From a checkpoint of a small mixture-of-experts model trained on Wikipedia: 4 picks a token.
Below are experts of layer 5 (counted from 0) of a mixture-of-experts language model. Rows are named router (the router's row for the expert), gate (a neuron's input weights, with its number), up (a neuron's input weights, with its number) and show model dimensions 192-287. Each number is 500 + 50 x the weight over its row's rms, rounded and kept within 0 to 999. Numbers have three digits each.
After each expert's rows: "comes after" lists some tokens at least twice as common just before its tokens as in all text. This comes from a sample of Wikipedia text that the model never trained on. Tokens count by the router's weight.

# expert 10
router:557552531527473512592452529503471477536502509518550425516505496495485536457559386471477448451442418502482453485595566541433553585537501551487520460416503539502507475463489486510484528402515512453507552498528513438520374522555502474522482561423510465460500627520426517517433462489523465455
gate0:485531502480546523486535557542503386540509492465520380432587450561516610536547501530583429583494504637399579389463487468458451571509456533498453514535599450516527503509575471521526480471448468531439485515466537505505533461517420421521493520499511491532503518477493452493495536412429494576
up0:466434498373482554476585508559527431568485482541499416494444506539429429580448591452568481472574589498497511513477513498484584476528467439479453558405511573355419536555519440425408496442462516496521480520557548557495466580505520553496529503557552573489513493528609637473481457527602533537
gate1:406433534483510530387416543448454515507565488562461437520485479557519477436506505534579591460477550486487501465432473449348428591472475503487605563475546505511468552457398457542447510453486471514526467551505591573471499504479591538396500438438452499518474441531529453494527610609480485543
up1:546582582469502470513488442517571489559492506519442516541471476500548587420511516556338479466518547509524493544501527453489409413547454538452539485525478568398539477575555527527433455494595529478484460546469470555518473556431362480532559467484487458513480512489634555489438509547459386516
gate2:491448544531569517475530591609495405493488501489510567450551529440506398526474553544476566506522491492471535564593530499499539449513454533336592508543464510575404490499520555536535521456444466558527455453428575527545528446546539526469427482419570498478510445495484477481497480464511511450
up2:493498477432524491498442477525379528471479440406488505485515561512576492525422590457457491482486555529542563554442370477493483487571493535490569395493475510524395443523518513501486548552461504522535486587445463412528477400495422476443505484478499478526497602525511568554460449417419502470
gate3:392506451433559544494555544528488420463502534600482451449428381539380458492472377512462550484473425469511583505483483496416539476466525547503459539478510471486465505496447486556511462470437433567403575550477522452492438506497622506497520417449412488536503500548556434465511436554509522487
up3:425598574566483484576583528484539581555499531509534527547549508618565532485430484420469506481492441606497539519506538565441579446467453492547438454517485524583495465551493532508487529559474561479453488516460487516458646465552413639502508407550557616510403574516541450513499437446429516470
gate4:486468532545552434486535379525389499479449548541493367432544431560509513513558427621563401495443488510433519496495570507606502441445536512469549543438478571572491522545469429561579482463461480483539526611510592463557475521592524440490492527440568524521438522570457510578499511482448590592
up4:538558474591431494523594479446494502569493474444445486544514409442502449431576458440476506488515557597539422574456525456493493405546505556463521412508516427547507441493513613451577476558510511637561437453578424506433551485489543505484491491498469476424499506438534488433524522533565494505
gate5:484473435368451485492493467446508401525489446594490421537491487464504465523487480480529526512443477618494491529531463596462579513573446451448435440548423365484510473463494498576564552453456492513548469536460485456496602493509573457510466460455586526442498570511493485531422544457575555554
up5:572525524491475420438439479509500441501453444528499446434619430439523504500444570461655469491424535531489454502497542537502476387548493479487532541498565451382479523454477458492490497493459543514536480424479556483476530479474476620365526505560506539469455530466534443519486505481509582501
gate6:554459499488433515497475486497616541468514539532452495443565455439499580555484508568506483406554511534479596504589430555545512443512529406601429499489527503550547485480515467576494574527515435486460495604554512501538482415429457431504518513407496560589531548450562473427437514533508445539
up6:501480414518415506413498540482525601517501543538529484493487551515522439542442437458453510472627493433493519498564433464414522523478440396510466527475503624572537494451445475495550539463532481465457528507462538492496476415434532525489496562495491484655537509417488555552494486552506554447
gate7:501506494534461477600511503479461603497499553489556546569499551441491487593510460458456527534557508487505498519467529477502521515542586382428437492544358505528492483456441456529607517468477474583477483492383502507484503441476398604450539518512577426487546533508422513436523414433507579539
up7:550484559541539452482550618472579456541534438498548425509537581497572592448518446470433465460540487449531554544466531568476589493578455477477425542471582546548506554486561557470533495549492531559547509495489506518480472554528472556462424504456544392547552576594482457439527459474605534442
comes after: " to", " in", " the", " of", " was", " is"

# expert 19
router:630491505503464491421387522431513557469496483484463509524491539508427510362472382537512510500393474605504658442568527617395532400528510588475513526545482483502544476480514589676607534462560508481517508443491509538539589465514509522512419494474488534484373547582478426486461458395535553509
gate0:537487593528426494489491545407608537484472499506405487573524530527402504411527491526420490442458456558435538470440474476457409453472431493496554490602556559475585462535441573512492479462417574458504494500519385467460437439507652464514506555521527541516443490460484481464508503510449420504
up0:492379486436475550386430512597584580543509440518463480487442513480515543617520465618493478536541594549459455535579513418476574458505529404548535538573508508451542468489472485501571560536391528549459535490561537514533474433433447465421510482416474517470577491602552460473455428557523543473
gate1:485525560443493562623541494401482459479507528506541549588539461468478585498483534569546515527362419473453402491480525506565506507501470538522467545548419532483573524568513557527437487567576468502514526472498547525555524502474550553456522478492532424507559484558531601579460515485515550439
up1:503465512555543462600505419538499477516542509484588530564547435454505465531551472554433448564475544486443537485472472545499488559525512477569557574504408485426405476423523511408495544477504502469505510548537545446526464446502505569550497485533524460473501494436545519527477551523516542424
gate2:512543482476486541506567440506540520498447475456496487537538483515469391479506443511584506489554519539546550518567536532400404416490450515493420537473540618461531506494494595533572538485594532499591438472492393508457535486637496597548457428522498490443398422553548510496547477430410420530
up2:471506424494534524477502499367469360564467451567375460519544500453494530543505558505538429542562467461521486560577495552398500564490506585426528477475509488499516531565495508521558525456519474575544522482613488415440527522505421514512508452568573530508553486507615512557479565510548545467
gate3:425533418415437520500515453535446409497517460462468454516543548451484515535552528472446464529424472609505467506474486465491520482473539532531543573515574459562446545478502527507473475506464496517504580541506528505504537475431459426535460569485538574527589545508529512417482493448557557464
up3:461501505474504486593509505536506550551490431555510379523565474489563533457502425511480450474506463464552516443472500488512502549490493510490468429434509491489538531501558513536408565454540447468437510517455502520499535562549546548514577478456572528403495461432570505458512502527525503540
gate4:550578557423541533468513480416548400536534547443402499549442462483543457505498514611504539510509399599450470528564526597539497431498427510481482436531488540564521465402526605537490406528485446467431494444509529510528447457540514505522489539513501517489495524520553521577428483509511555534
up4:465418360454525485501569522573495500487484488516502446505479492528534468608579543607548480497482465582536462469519513464514437613475611366497526470493511487454455515523503532344514564680515514458457484595516562482489519483499528544480485434510517507477532516527396523463480478515502426484
gate5:445473423546493520394492357479432454510455496504461474554529501511453487503508578471465506497528544448499526509528622622510431607522509515503490556503512566393506478443505504450470576618571498486422528496471471589463432496528550450484550474423322543489410440496462550508466418448513485487
up5:537442426535452516458459482446511573496477539440462449503526495398539372552595451491531472507506542581493555498364548555500408556486459545551470416473382549406474484555486538443605505571487450490452482394498501562570528491448546519524513569432480515484472412449483460505525562515501564439
gate6:441561525496488550473462458475530494555557524514434518509520507439507340474427462439530592512444542533477574457501561556622555426490488448538554447507365535505479547419492570514601488468429526413510466440522513510544535469387445503558487505450470464475527423500528450504505502429491587525
up6:413594480489591532558438473537498475501458495543562543514514426512443511504599633534400488486520425557440485461398402441521486529504466393461495474507490504543500515539527439439470517358572535486557504524523503452507482490476475499541497586535545562550503489459491467499538518573501552450
gate7:522526388536542492436429500519444495516546546514409604524517424538471445399509408442570511509490556536520460465538571494496444427579616544509487492500427616507565446471484582570518441569491519527401490446585518482466530514527575515492473446437430454486420440465502580445518471484464494449
up7:510544520475548418526433525542412426507531479552480556506523559454450493478555478567557527502648481540525551483565444532537363471560566509387481539427554492508512548463529564581411442419487518447469497468518572513554493533508583449564477687461462526495387383524480502596522568515586576581
comes after: " was", " the", " a", " and", " is", " He"

# expert 31
router:644500522542510487601504560507535368469544470549475508523508478463579543444529474486507479525393468545504537528467415505395448459526492495448535485534511499562477531476474499383509497465568513483484524498526582523504554532568506466485442606462544400466458695534540495500498514491528473426
gate0:472478507557493439481581568463461500527518461528608483549565517479505468544508619495591515520551432556503422518510548414363566532491412618503410479519458514555456439528496435503468451523446558517499471581445524476437486490506450502435537483493450543457618445478541428535480521521381528532
up0:653404447523471487398571539463551529498502462485473510499561487530473651463476504424442479519428469518519497516549471436519535553466561527475479454473516486577587530415537526498478466421406510472528424428507542425462499598412443476424581559438547494484542496458492545458441577539488511570
gate1:434610395508513535493517498448514617492489497475499472516500557486379524502464409517563506457523480486512426493524412545510441384446505379514522504565575372491396533495542534456495463410471576530512512531530481638539627587469511447506459529470499399498472526528542566540489557632519497441
up1:439507449469467474518452509559488520443488471547481547544435459479515467491534506524618462469526455519505546508542446436582512539541464560638529517495482520540520451416470512579449481509579554517446453487565465582409398485396557553505556448516533635455546487469443493509517454469572554540
gate2:568544458523515616466463557494475512425499483427519510448463526515479460499380354505536547458516457455531470559543500577567432447519542457511602483443573396621483491456443468461477482607437532507349496564482520607500549543532462623420500538545592431560600445478494438436501459467548620459
up2:499537443517578436566498523465445386486474570470522336377527525547468532435435405524484481480502537516530420476548499432535492511529436446452565499615625481490449432553469458561440477497525483487488477488454529609514463510460541487533543590579472526517500477475508414522553419526509547478
gate3:433504535465442460441569514456467492488510414582494519511500492523483478522476488473569550514506453499533404548517426572571462541446469524486474503532532595518445449526421517568538522488407580457501485506485503497505500537513490565565566524540553445555450483546585504397534579590462469552
up3:537517523476490525507615414504509470541474492503527547516377449539594483461403504381493520523491441456525555527580523504499387544480454499449581485567459477451504444515493445462480494496584546486471523522486442332597486489484506528504521401518457425489515554492471495474505517552533473525
gate4:542465534533512476473494580436587513500524429516468425506498397554487465389511480423526539487474422524495576489475526474517442487473513496541554551451504516482542515556481449508547519499565501496604527483524580484546419489455454538475464564504437499471371527572510541522482539604391578470
up4:471486463429479524538511479542585521518496449475611437479437476502495620484518501478534445527528550554488519521449454530596557521423424448530500545510514521531425469474503428551410518528517514557573569467561429484527569449467472522677495506521500420475501454556469432414522567628499517458
gate5:536585512455577468500521581538519441438479483552500530493632514563475474437413609480517519494467517478539555541443480563531443478569480559460509495547491494568527510459554402508452447527428513479542489480443419479569582524482472526461499433489428560617555502463458423366492505368445463546
up5:457555500484519457478561517503536453497552470538518559392478500494455571523436527469347546535474522521490507512415514498550406453477459535487502504483558573466586466437563531485552491501469560537532506465561370488557544525517515572591472535500502462431498542464464579578504510489498453516
gate6:533479511453430459498548574605562504484464496498443526492551572570524438491414506474560503468538429513532555524508559461441498538491548475493542415523500498464558435497534592578524470514510462511547491473388553435536510435513497448486516454438413492465502566518514565485490495529473388517
up6:572453455518486490433567430482405465484497491482496542510453501540453508510567389403544473544508519523503408497464499516472465567476565549524440519564504509395378485466526488484543451467549534434367495521492402399420444478447478581464457556563461483488566434435479566465446396433495519500
gate7:493480503561548551630451613506476491415437493516498503529403567496495436515428629461503442543538540472516437520515494424460522469494489480533505571527504617483510554515438522477490452575547510542555484569439498355447572507541540481439463520547487463455491564400487566463415449516467435491
up7:514493547499472444480415474473479532541522501507389491563511546510524553433422525535489477501429496328539401573394518467480407434429510540461557451600501468426442496483483508575477523589430526497579529432461440554534558553517539519432506601528490522574534470460532479535539541538460600453
comes after: " the", " to", " and", " a", " his", " with"

# expert 7
router:411554547498494470455531483457481435553478542501449428452477438597505501515593556421588484471569554446476491574588473482538504567548529612505501479505560535460499496414478558474567528490534498466559507461505419479430415509474549522521521513475546624403531504555435596436492472572557400436
gate0:541482571552546479535511505616566473504513508419426351535589529480479456486440420550387468484398463561457575467626470359419514576522548525521568548383541523381504517534498469373543494506519432483526550518533470527519519529440494474531563495507491516610505549531617503524525512591413494433
up0:459476601490537506506480599555508385573511480490538383447542516556412457472516556527495485475533466612461522474460569512446459562515522461595454538418558479455541508499498485430487488515518513466537548488565450451545418563485449585548521533514535471566469572594508433464528514489455462476
gate1:419545486559487563490560482548529561520481516488580488522456484462522599446580553538603457452595467420450499461508468512565517553434558543503451508476458540522510566579489563406499472585544528510474523448481599668528367483407555456507528482457578523493516549484525551386472469386479456506
up1:574443529484498527411557454400419520549520544450500448493529529497528587488536543511493413456547498527464543470467503638527550496528549584575532487481474575542424498625522490544505501519530536454529467429650414637501577515505498524569501461513540462524438490562528535577530440543521590527
gate2:475502585524485398462497469509517450445478526478490435557588547518538502506527506422498584508534532576455463451557446378458523525487411605501536483563490689462522492415483447517526439447576460504549539474529509465495516492528473585516474457554552476453519539474547482441520424540461536451
up2:470510393500522483516488583518532560479555479463415502488485455561545444449443509433442459500524476493505514503519459514454558523557505554563447496521498563524560458545456517441407549496507495469463534535579468550545501466486496489387524449547334507430541552441532551394496498493541401465
gate3:395611521521527489485427437509559437530487561513453451504499490494529546511511439518457544521482568483519501492438444466547545532489574536508532532449424604478595485549512493423487469580467508522483531498541533559497477502398612470477461450501506529462463571509429519491520567546425522472
up3:513480441481515480457507516543462459547506480546509549482565552552541507499461460410488421499404472531500518542518495442459512496501408534585523531498507569543482477444508440523413503496434535545443486425551527487555513565601380426448501524475527501577514506466516518581524440398504471512
gate4:401664491449495531559465473488442467515482459468472475426456488517494503483605420463592555523593520476538461547577475413486554432477544506511551472539576481403432450541473477435633513475515549473502482501483541468528468493383629414510590526463535555513444438485445495444525520571530464489
up4:492591512367438613526575448492484501470526516506465445478557454467442404544511466379517464457452501494496454517522512489496515534441473528539511402550479592492477522533518557594543536404495578421520502474516556487449447483467481378609514506551555411498442455498523529551512502496551490483
gate5:497519453427497535556624520553438513538543493578506462509456453539573607522501528481519527493491601517535564457570428428568486504470411599459470518473546428386505477547526509532467484523519433578536459497539466541483498529498550488555478608541500573444521555425503523466493448572606564476
up5:497528524462538518610493467534491560515537427508436475507492440492515455447486454541389492554496597543514537540474469489506493518488414403485590462483558441517520479507489524538499497396560474487556516491470498402529437379431538503493433544496467510448494416437492542519492441507539536450
gate6:520452475519615515501539392417457510456501545534477468475516557504509380513616575498535510446550531480548528469560437572564516444484518457568453532431492480604531489497490557545480489379495520511524508447582458525498408532493433550504555555408529566433523497518488433453504502615507510496
up6:518515513479482542444559511494447457435499439505616522487408482480570508469474554566458489535444462415564424491417579561537531495499494491478528579440436535637532500469513469563512506605434438604513480494525534573479557467466479573458474460566414421521413549591586471524511448409485498492
gate7:583471468454418479534451601570479501439475513486413489511493542357515516427474442479457431458555567498586545469613543464459501416477585459481487597434525523455475422529459594475430491538524514493481495463494466512471494557490480571414516595604477447538473449530424533587578573549496461462
up7:472595564443543486521519447468479556404486541442516585513456575487461498495391583458461477504511484474545448482620548400508440509449547531483561551458589458445532525491536509552631533430451495508536541559498527449507569519580499556494539495514559420448497503453427395483524514503492539497
comes after: "\n", "|", "-", "==", "===", "The"

# expert 38
router:529546523403456513489600458459451437535485545490489478478498463503530510553482502414585487475545539480484573535571629457565513548555507525469451473483599512475469477428473496497497515441459489471498532432507431543508387512469446511520495478506478572500539488398397653483503580524556426472
gate0:444478520466565480581468490557584478483474546502539457569411494556472469514472595464446593506539449519429538557487479597524456514515489404482491597576591433487497430511506519507555440555540495460428488568532660453483532474583613467454522572494516503495488425540402535523509495506506432610
up0:597446548487501463492429504411560510528499452456466492455491541477455481450530589486435511492576500521478506549496511525481467586519525490527420543519597449408585421497472509597651470490507519450420521480523502546504553576462584508507474537624603574520504556533475439528554475495509508546
gate1:495463486543548625527557537608458455528434495515418498523605502491526423405471485455467576488496481425521452475582442524528494463460510429450508489471529372515392503551481511502515585562499553533504488605491523505461427524506477489465475502508567467519497535516351525655485515466484524543
up1:604561444601561521458598480444501414528527514440509452504528464550517379488393519521464550546487486541469411509513497440497456617486518418470478481445429522384606514509468568406487567489483521492729514501505526391596537524576475528479470468527468452607445537534538496654524433504596519494
gate2:401483502389554556391561498510545558486526453512483477576547489464556491534473521604486479480468419464481591541563489452413540589528447576470507547554522481501513515516518579496487529477496505510516519563455443453553401536491547540513497520525561423538543537391476522443502505560526518426
up2:580505414525486428548593495442482542531552402501521443484621618520486400564535559547522549417509469551554528522567511441452505512501448513467539510464584525516523451455456485458506509548484522351530521406448454521562322540426555586477488534538516373464452478400531567474492411506487465439
gate3:484460539518491493508480476489428450472558509484559411536628463572533380595474648537517455515566374577527501492530498432461522473513551523457485627488473501445469569491496366486548526521539487455545565500487490427412465516410579524509518445440450479437472584481608526545562496596547465504
up3:495480500499508513544385509531455399469465582560439536493532509548420587459456450443432516456475496471503404550434582496545495516497519483475469522520367459512498481477483466526464437526495556456544467407496482417444501549432467451510436489550527475531491393492455578528519549459567574494
gate4:528509579516432506570614407558507455461549487492478515509491473545583544399472474466489435500530647493446441488551442486536451535435547520556525546474427595434547488498517475575482508475469472537469541566455516487436483512518507519482562477571557534490505532450556543610492473460417536530
up4:437507440493504530517406501572441446532486547538484535487546549561428433530458423421517477479503416501543435423417522476426553483499461478399548516547443477554492490520528445519519517446483511480407540582470490335503615468510523530562504494545451494522435578392467419471500481512445460488
gate5:503486475394514533621499444541501556499503484542554368467529401569562481400445398515533493508549532604486520541454467515517494542421453580476467492532520454485431485533538437522480575407490519545627488422473465572437575520450554488531478519510511529503469534579478466499547515489525536499
up5:408503578549534578494446538482457428537457477509450460573551500434533428501429475479592489476570550473493464454468491378448473603501408445551515490512518438436575474512505483512471498454459473499510476488515659572518500448412419501606487443422501422445430301458521508445520499451526528507
gate6:462523544458551495471467455414473553500535491414471544484432452477521571612592543473502454540431559526510501545481523425484477430483446518592516457459604521550484522564486462476503542534455490570500468502544423443424460424549510429561509514551585498429581539447455507503534425461564533517
up6:489569445521551471454531536572491542508480496487473411538547457533506472507519445458497436534469474468510427444443595489534531605498556628492501549526372506457533458484501551473441504488557531388533515534577505496533488492581548540547490578450482428544387594454496439562503449398520498444
gate7:455515560470485553453535498515392524458453460465444443420551511489386510434484527535473558466482492542450465463574573445608471450549461487424523490464534533455563418478557468371528477457578524499433473508431517387556457514491552482401503498458577507507623488545441426451518489543490399511
up7:473497549515542537427443561528532491520495464484484392440483507552408556453533478494404493512421502505500582501591581435670417444548488497525459513415559597468526528435561479451425478476515509498423483503446445522547510441464536519425490489534515523501477437433475475499502500457477482514
comes after: "|", "\n", "-", "In", "The", "On"

# expert 21
router:554587532470540502492437552495467477506480501479453514495503538471462558450416521569407482509555510487464392503548410472563536576493521470513514472454492526427519491530516510582443480533510519514495514392536410624519635482465574470569438466518542505615460477510554432580502463522396547543
gate0:435561502486498522515504399530453573517464490577438455533555481460536517458475500491506487490512448505513550525538568468516473499519448487544408564547419441495396544458529434471433509586542461509407477528458469462473566477518532472568444532438533440493595472420594475443499570536436531587
up0:516499532484458528495504602401567514504498533478573453492432490527515572534650533466452518574409573527442403480497501444676519533519553544545551494430588371501508489525512466562516506533523513480600509496518410460587493423514519484471472534511516532473469600511468558442505494505447505478
gate1:569470528519447499459524493551528567497462512431391452480538484479530456489524530514506432462446479549480562522519462506479556508532550500524486515416604386553531593466510486565491477412551539471493489450500442491426567362477471497544529624485535600466421461509450627538489402551536443426
up1:535520537462456454580569554559475472479515458450515441514423409499532518451474424490454512484462464564539472574449527421472425518471461575465542457541466461627411523477513500413508483565486554608487531464487388448442461552520498585515481483477474409534400593461482495537475488559471451474
gate2:454564545459466470429539471511510628531439520442377441451480504473536461493594571589456497469518530380543520480503573454551450556494509527388521503435536530483520448438544522472465592598582521509525468451437425561520535473527541425439523532612549495477554520478474498547512483563389538543
up2:447542413478502511504563430558507377489490496543541431474528452323436441521489446507510380502460548520465484500456458462440546518495450521604510469470438636462438489551484533429434468437440430459480508455553466562559535469473494487471506507501508457469509576491511549448477449439508512546
gate3:350470496420455482493509504459456462559516440464526477449516517455549454470530568621440612495518456414488402518496591520478456455482467503460592508469437482443538501501515482477488500530499470514455463548516591449562495459421476549419507449542498524502590508448462509378508480455467480501
up3:541534492546551506530486533502508454520546524522483647542485530498525480514524328497545483500444446600475559510486444533550530510509492472531444479569504579608477508555479506542435489503472549504461497545487423600472358558459603453525531566473526522500449457557455503520505595560578545480
gate4:618495453504523518561439526500510600542542488514549574513422555336441406439500477669537479502467446481537511522485512552551567502441574575452522450519539429495454458442449487468475467592492480475584518495540497612492462505496402525556476493440433482472492574442452477534493472579516455482
up4:577499448498523483525517555440476536461529474424489490464494454464491478452524383508449538518495498501534455441450550484609402447479545506539572458441417421485483434469534456551431530547432515458528530547418513377498442539533433589455522423485534316544552537574535463529482439449548452528
gate5:425492469447438507529530474489540411561520474558614572499505547446519413527544584624491479444568501492471484532435532480579491503465493596603459526491499530597445564565541545489444490581517519555497461497522486423425545517527546514498510520403515494549592546538547503427551444385485639532
up5:515492471523448569432412513487456389484499484428427618477507495525569404479528472513516511538504502505446524514521479461520477512461501490604548534533493461502485484495542514433478500555571508489526524488540506537447536572574522540485483446608494308550568453430617487382549527469470450512
gate6:521515520512524504518497507527496441488516490536507495493461425620442454430469479435357485524570485450515376474476556387514490462487474377452507567522403407492507511494531593479397507434434504540594495461553533469526527435618611459476482479538513430509566448461447589571495464494380515482
up6:490494433531623463476621495422433503486493485440538383507546484439593494501548440408582466492379488567505538537504499556464454583522453547525545500540486545514415459556516468546525475507476466544480524505499417446548434505454460543509535529469537471439460456580500522488456555429562399449
gate7:492514373534473486447538428547465493495502536505511426499552484505468421548539424621536439498545564427500523483477444511451346507510520516497495353483542547537470507482517521512565498420501418503549476606418575483480554533503494470503482484459517543468481491592477478483456513497471616598
up7:546475434577484460470458431624498440530513526524520403493488488541490423582515435576522469530574454524486484535505513531473423519522464435422484447474570509432463486495534516480580561474510504426514477594489548563502595542548481464471481493580410533554516460541460460523505476524461505559
comes after: "\n", " |", ".", ")", "==", " =="

# expert 20
router:525553472506525487514545533481505443528491519460511484471484459468554549601387499465461547491513504433494606480391584522536538534543518476423486448510675538516452492475450534440430485483492529474486501471515507535489441544486520540487469495504424497360546524350450542568531534517585413439
gate0:441586402448529440497551479347479449521469494522601526516510473527454416512431445486500531521394449553533420524512439515489425520516487643413487478534463521345497475501534499391551568550473513548476478549546416561509438549520532478415485485448558503543486573452493506479428587498549517490
up0:608429524534533543491450556449483560484463527563384586606448444550528528522561505568494551486560406419472395520488505476536528476552451440473477518554560436520473512463477490502551529478516515531472520379421537540518407491490502526638515505515467407521534473468527526536500507518461491538
gate1:502477447504537499477551453565566494461476512469430476417556518454639503473513415550581488532448484493459633509446485588441558568450534456573458453520428439442450441500519427443492481469463534409495512395478518511467532483500445573456502525536549566393508503515495524423467534435561434459
up1:457467404497541538530466414616542569483548500418493436526519510464459511454487430492478502488553402439522549410521462448514462520484543582521566504554490547411521446561459513426609535459518529504533586464504533477490509553477470502505489553483498466561458412588515485536508446452404447482
gate2:502580496482472470538461450611505526467562494576542486505525443498521493486460483475518457485604445545530471480393486423513553567434574530524536513462475493471507478508509496451454512444472373561465543501431498495535461508509481418457468444554549463533487578486528450545536407601521498594
up2:562450488526456524495504497458559497430499474554496478519517515508492592466487553478538522533543553515503369502517420556451426512470421518528455609399407546450410473518419544514579533502356475573508509476532528451565396492493563574494511536516439532414391434421455490482466428535529535477
gate3:530469443572506480453426551423474430515557504539452515504549456491474561546569500460523454525463481544560536502528434548528521502489513477482470551529471398539497499528468513488471520469538472539563513472538435558426602540531516516528430537417528506458560490557484498455493467403499511412
up3:550475451413487590509499479550517460518574436499482524562496482568407566440519544521418494475579473486467572482460523411524542550463535505406440394464569587487469501520508511523495522558461536510555474577616481552606490548536539432371517542467526452508494516489563503420346539536560468539
gate4:496487472405445447385496454523509449534473479470471453511482500532444497444486558527514488487502519405468507476502530478497436501511492518527556533434436429538550565501575546488503512479435499495412432521381505545447454531544499533467494420503551548529485530471382508502558418499504506476
up4:454505471518525457478511534497514539521467539459567493522428432549572457507574413478503497540446512434488481491418593639492440422482500599516481459504573539466493474511517511609486519526461514477492469503536519563484572470471447479528439412497563379559514512576565622510475550439452421487
gate5:529503560473476506428526515400479531444459479531516497415451497521518625485599509461480512553446467450545462502539487519478477462511518500471585528453593434438496477451533494581525514499523507420481546436481625499484508467470538389429462571477547574537500412583529494460515466540469543521
up5:520512390444465488387448525551547489453511412396450524465613459608523517459458440501447436469465458464508545437446498556524516650509446532632438417455499529557474416550504476425477488505447548424459544550500461469551445413475572611535486489463494500447499519548423541459494495521419564510
gate6:539538421496502413477475500487510580480557519456481505442498565415494446523445497529603518502505451538485446465454399584574490494511534520500503517474515480522509529492459427539427473450554475533470513437546458534439488558446499441403529426421433513520472547433469492484536421466499454456
up6:480465523402516485440452434481505452455518493527532493503523543460397558504451541482574575499529446549520462530504358466503509545530516409480508508452484525532535557503453428435548534553464521551535470482539526416507491498510565416491535452530395531512504472603501523428444511565538510461
gate7:468557555433588479523450516494443558524463512502532441457538448460494518548441469480535567423445603441554437435556492382485427506501409450495543568504461465455605522468546509462563485469556491472369505614534513493459545407523457484548487421539455531450572564507539464440472434429562588531
up7:430481427480435493549458522552475502438502513448468456446489597594552439486373537631483546499432506502601552518524446436499492568430483463588612495421320569541430468531466528456440454510457475531528511460526454555504392531544507502484522503405556489441435453551571467471461541527551557582
comes after: "|", " |", "-", " A", " The", " J"

# expert 24
router:570441525488461472585448616485511515531450483473562320492528596448554494504595565527595519464459506486521615495509662503455477573488491449480498520489487576628498481488452551537506498447478514479507521589491548519504437515525561504523504483452484497529482439540530508523490528445482441582
gate0:489495508477536514491472511577574545544497516486589497445517441571471411451504517465479496510516530620499467545508453334471537520561453431511517497545611574549556578429531542492439498462478556606549485466512509553424577471472459524482449522578403534488579536376485487499523484481503461456
up0:498578540528455503395520459476544431554485621484401445500485432549374491442458472472582484478381582493476350487509541457512495511516560515402558518438536460558515558475515468598558484423413501578531480529486491441530436462458524478377483550481489493484387492473416526434548563416510426484
gate1:358482406541401557508476504521488496535469473494529538509507598481462531434585534509549561494541505465461555484304506435581508590419476577457551431546449487498406455418473480493488511478471481506437460572492516495542497529448526434506535472487508457529486532437488575479492509555483399461
up1:453465464400507557565493433546450516473457495458520568488473523462427594531439392450532543469532467564477480434503515577535480528619577407526503531515555564551440494531493533581557459560588501564414488514452450445479574442460505453568443452640477465525449575458486511499595477535447486428
gate2:522507521503531471520480576480552491498495471500637518544522550410424532520467416451413454502477486576492515543481424407409576466517536525583435580506557495407509599525458444561496466494524524459519534506531567487488521513538550426560461424519505539516427502472494380500500471540452479492
up2:462438548483474483539573587475411552529504554483517548510568545478536451496584401537630412458506515469530378529465573512441524426483557499492491444578474587537466569472511503461611530485464514486505495541463480426479538461504589511343575469485446536525415397498539561507520535489434535498
gate3:564544398569460501415573430438518628465507529503495457450520495530563343487530394488392514488414393510500459470467523471459428520543468464456519432421496432565480481509519552502497552479441495518498523356483620454505497484377499481454469508467609610520469472561434568480489471405482510530
up3:590529563522479512494535476509381421456515546446429560514527457444523546503511544432548564476440481570491416496517473568505472449472542560519543463604437506494471475503485503541508475547537519496546558552464557433502512472527466569516543456548526489352491497492477578390509528494438444476
gate4:406438622500465494478476460473442468494543495560413451517504471518537463534601599481619439460450494431510501501530587519494562465536423479466536509450612426568538500523532509536498504549575512500539474533495492541486408470508540464521519521488573414459503444501534481536514451488400405528
up4:396543508508532492498446460485427495479521458468483495491423410493549546516523470533443536487547459372514485458506501466492464442512501578510532494460449532643585481490455466430453478604554493512478512585483444420445604516419489509594503487475417428480571510456510516633553528505417507466
gate5:473439460549485440425523518572480473434511539479509363528500512567403484565541502517525492497475443511520367481501447564512485413469489471510491512561426495505446473507505484559493456563465430468486506394523590491529520505632494453515435410512471587521495475458582554401576494543525506568
up5:540419497555462491494581503422552495532535497550452539571425499601392451427522492536440400630452552517481477518407491574455488525395533482570507532548615513448479507396436491522536565461387550502501507562538421464500523504500501434508544487564550535562536531471550471492488511421405441489
gate6:510589548428499572471519463488416454419507498456520430494566480490451472435575448627567519491418472515511595465482464572515413524491517448495545540424550489553499537470528566525421539465457468492441453580456491594525496520557487630556423449509446525507453444473530501517525486501451492463
up6:435413500540544420586549644533505460432503576476560526416501446494447465598572569391449499518456564596474529502447490406396521524517482481466572490542528462436502521490504512448631502610509472515485500482495459539448619543561426418519580542508503544454569516394530558514505486539532516507
gate7:454485445578507475465402501426478518499544462507471504455511419478529465553490472511507500520497511563497532489539485490431523530523545576535496474541516485525449477476516511415591593556546553599560535405530491451414484465482463446488482448458598578503396465473431539512530478454473457490
up7:455535485527568515395419495506537403519479478505408453486507454412513501519504486544400580481398435549453448506568457451529608560462553544473500482590498374517548537547467598530575463530450561541526533513524608486492485488513437557560523465485631493541430534513462466637471556487476556483
comes after: ".", " The", " In", ").", "\".", " season"